Weights of a small mixture-of-experts language model, trained from scratch on English Wikipedia.
Training: a variant of Adam for the experts, 267M tokens.
Below are experts of layer 2 (counted from 0) of a mixture-of-experts language model. Rows are named router (the router's row for the expert), gate (a neuron's input weights, with its number), up (a neuron's input weights, with its number) and show model dimensions 96-191. Each number is 50 + 12 x the weight over its row's rms, rounded and kept within 0 to 99.
Before each expert's rows: "comes after" lists some tokens at least twice as common just before its tokens as in all text. This comes from a sample of Wikipedia text that the model never trained on. Tokens count by the router's weight.

# expert 124
comes after: " W", " St", " w", "W", " st", "we"
router:43 38 71 46 44 50 36 62 58 38 59 36 40 60 43 34 63 65 63 51 72 60 61 43 46 39 63 43 55 61 40 33 64 42 63 46 46 37 57 56 48 62 36 60 52 48 38 38 62 36 43 56 43 44 31 45 45 45 43 68 41 56 51 64 40 47 65 62 59 42 71 65 41 57 40 62 42 56 41 60 41 60 46 55 41 45 30 62 61 59 76 44 63 49 58 54
gate0:35 30 61 48 28 47 61 45 67 54 67 53 53 47 47 36 67 49 66 52 49 43 51 51 46 59 42 44 34 48 48 39 64 41 62 38 47 51 54 55 49 34 42 50 53 25 60 54 73 35 33 49 35 55 54 53 53 00 56 42 55 55 52 61 35 49 60 35 59 44 48 64 44 38 53 68 49 50 43 50 48 52 44 51 41 46 34 45 42 60 55 36 68 55 55 60
up0:34 64 27 47 56 63 41 44 47 46 60 42 59 64 42 54 54 74 58 49 33 66 60 35 39 38 71 44 58 63 46 71 56 49 46 65 40 47 63 70 55 67 50 54 51 71 39 47 39 53 48 38 31 31 50 41 55 48 39 66 41 42 32 36 53 64 51 64 63 57 42 55 34 38 44 52 33 29 41 61 35 63 44 34 63 57 58 48 64 60 27 58 44 38 59 43
gate1:45 37 71 45 46 59 44 59 38 49 39 64 45 43 53 68 49 48 47 34 31 58 39 45 49 59 52 40 51 62 58 50 48 33 65 29 60 45 52 51 46 48 28 72 48 37 28 51 51 46 52 45 59 61 43 43 51 52 72 37 86 51 61 60 40 63 28 49 50 55 51 51 38 62 57 57 46 52 32 59 41 49 77 47 64 54 42 47 42 82 52 60 37 53 51 67
up1:34 59 53 70 63 45 82 45 57 46 49 53 64 41 57 37 43 64 58 46 26 28 55 30 61 49 32 57 33 37 58 56 58 71 54 40 38 55 26 49 56 49 71 47 51 39 26 51 37 33 44 65 54 53 42 40 54 83 39 51 56 50 42 44 57 46 43 17 46 61 39 39 54 43 45 37 84 52 61 60 62 51 46 60 61 37 57 53 68 52 35 46 59 47 42 56
gate2:49 52 54 56 27 46 41 54 64 46 49 44 54 53 46 47 63 40 46 47 74 49 51 43 65 60 77 50 55 50 18 56 54 31 47 56 41 63 57 57 37 46 54 54 44 43 54 46 56 45 45 49 44 64 39 43 56 28 47 62 44 57 32 38 80 56 74 55 41 63 43 34 49 46 41 72 33 54 45 43 62 38 39 63 57 60 66 61 39 43 50 57 35 47 39 27
up2:54 89 44 32 62 69 50 49 46 41 53 51 59 58 45 60 35 62 60 48 38 53 62 44 35 51 56 51 56 52 59 49 46 64 46 50 50 27 51 47 54 60 32 69 55 74 38 51 36 45 45 34 48 47 57 47 51 62 41 58 54 39 65 49 35 54 18 44 61 45 53 56 49 49 50 39 67 42 59 66 44 51 48 28 49 46 48 40 65 55 69 48 60 38 66 80
gate3:41 37 40 36 46 74 30 45 47 47 53 50 41 45 48 53 45 50 57 42 59 53 57 61 10 67 60 53 51 40 31 50 63 43 54 51 42 61 55 53 51 52 30 41 24 63 28 64 39 57 35 42 51 58 68 61 54 22 35 47 50 41 55 52 44 57 65 99 70 46 44 30 54 53 44 50 37 55 61 33 53 47 66 42 48 42 62 59 53 61 50 58 71 36 60 51
up3:63 68 59 67 43 32 57 50 60 52 54 43 63 65 43 44 62 47 55 64 35 58 46 38 74 31 45 38 47 65 80 56 51 52 49 54 51 33 43 53 44 57 43 55 72 40 55 46 58 37 57 51 52 49 26 33 39 72 44 53 42 66 45 40 50 51 42 19 36 56 64 61 42 42 50 58 54 39 40 69 37 82 28 51 51 48 41 49 51 47 51 43 39 54 44 60
gate4:47 50 58 54 59 32 56 61 45 49 34 48 55 61 57 71 39 51 46 15 60 44 51 45 63 53 63 54 55 45 33 65 65 34 56 58 44 66 65 58 51 54 62 50 65 45 33 61 49 54 57 54 34 62 47 64 67 43 39 52 86 48 56 49 25 64 39 55 44 60 57 35 42 19 52 38 53 54 42 67 59 45 46 36 50 59 66 41 53 46 66 39 57 46 39 51
up4:42 34 41 55 53 46 34 46 58 60 35 60 54 77 69 65 60 49 82 35 43 43 49 52 32 44 61 49 45 34 52 52 57 44 64 60 42 47 97 49 52 45 55 50 60 51 60 50 58 57 63 56 49 46 54 55 44 61 52 45 58 31 44 57 46 65 31 54 38 34 50 34 48 35 46 54 46 55 51 66 59 64 60 53 52 61 28 45 48 45 69 43 67 42 56 60
gate5:44 32 71 75 54 53 17 64 59 54 55 52 73 56 54 48 50 95 51 47 57 38 41 62 46 57 57 44 49 49 53 51 50 52 37 50 55 45 41 43 65 41 58 51 52 51 57 53 63 57 54 45 44 43 45 66 41 36 36 41 51 49 61 43 39 69 50 57 37 75 42 35 50 45 58 39 51 49 29 50 54 56 54 61 58 52 88 51 45 44 49 57 45 70 45 57
up5:43 47 27 26 40 49 68 37 69 46 39 27 43 46 36 23 59 45 56 60 31 52 65 41 57 28 40 53 46 49 51 55 54 53 66 48 47 53 66 62 49 72 69 34 56 43 52 42 49 40 40 64 40 50 45 49 44 55 45 67 40 62 21 33 70 37 51 52 69 45 58 71 46 51 38 69 44 56 70 45 19 57 51 55 63 43 37 53 43 51 44 30 57 43 52 30
gate6:55 40 70 41 44 55 57 17 57 47 63 52 48 48 62 52 45 37 59 49 60 52 42 50 61 64 49 51 47 21 54 35 70 37 55 49 51 43 64 55 09 35 58 59 62 43 24 62 32 27 24 45 42 99 41 58 48 64 44 42 48 56 54 69 47 50 73 47 51 70 59 51 42 61 40 48 30 55 40 49 41 49 39 48 51 38 51 60 75 50 56 60 54 42 50 66
up6:57 36 73 35 40 47 53 46 52 49 64 65 52 36 66 62 68 36 65 45 46 53 41 50 51 57 37 40 45 43 58 41 71 32 44 54 62 44 64 44 28 39 60 52 59 46 59 72 47 45 33 33 44 61 40 58 51 59 45 38 50 31 47 76 52 60 78 59 39 53 65 55 50 57 54 42 39 60 31 40 49 76 66 51 50 52 32 58 62 41 67 69 35 46 40 72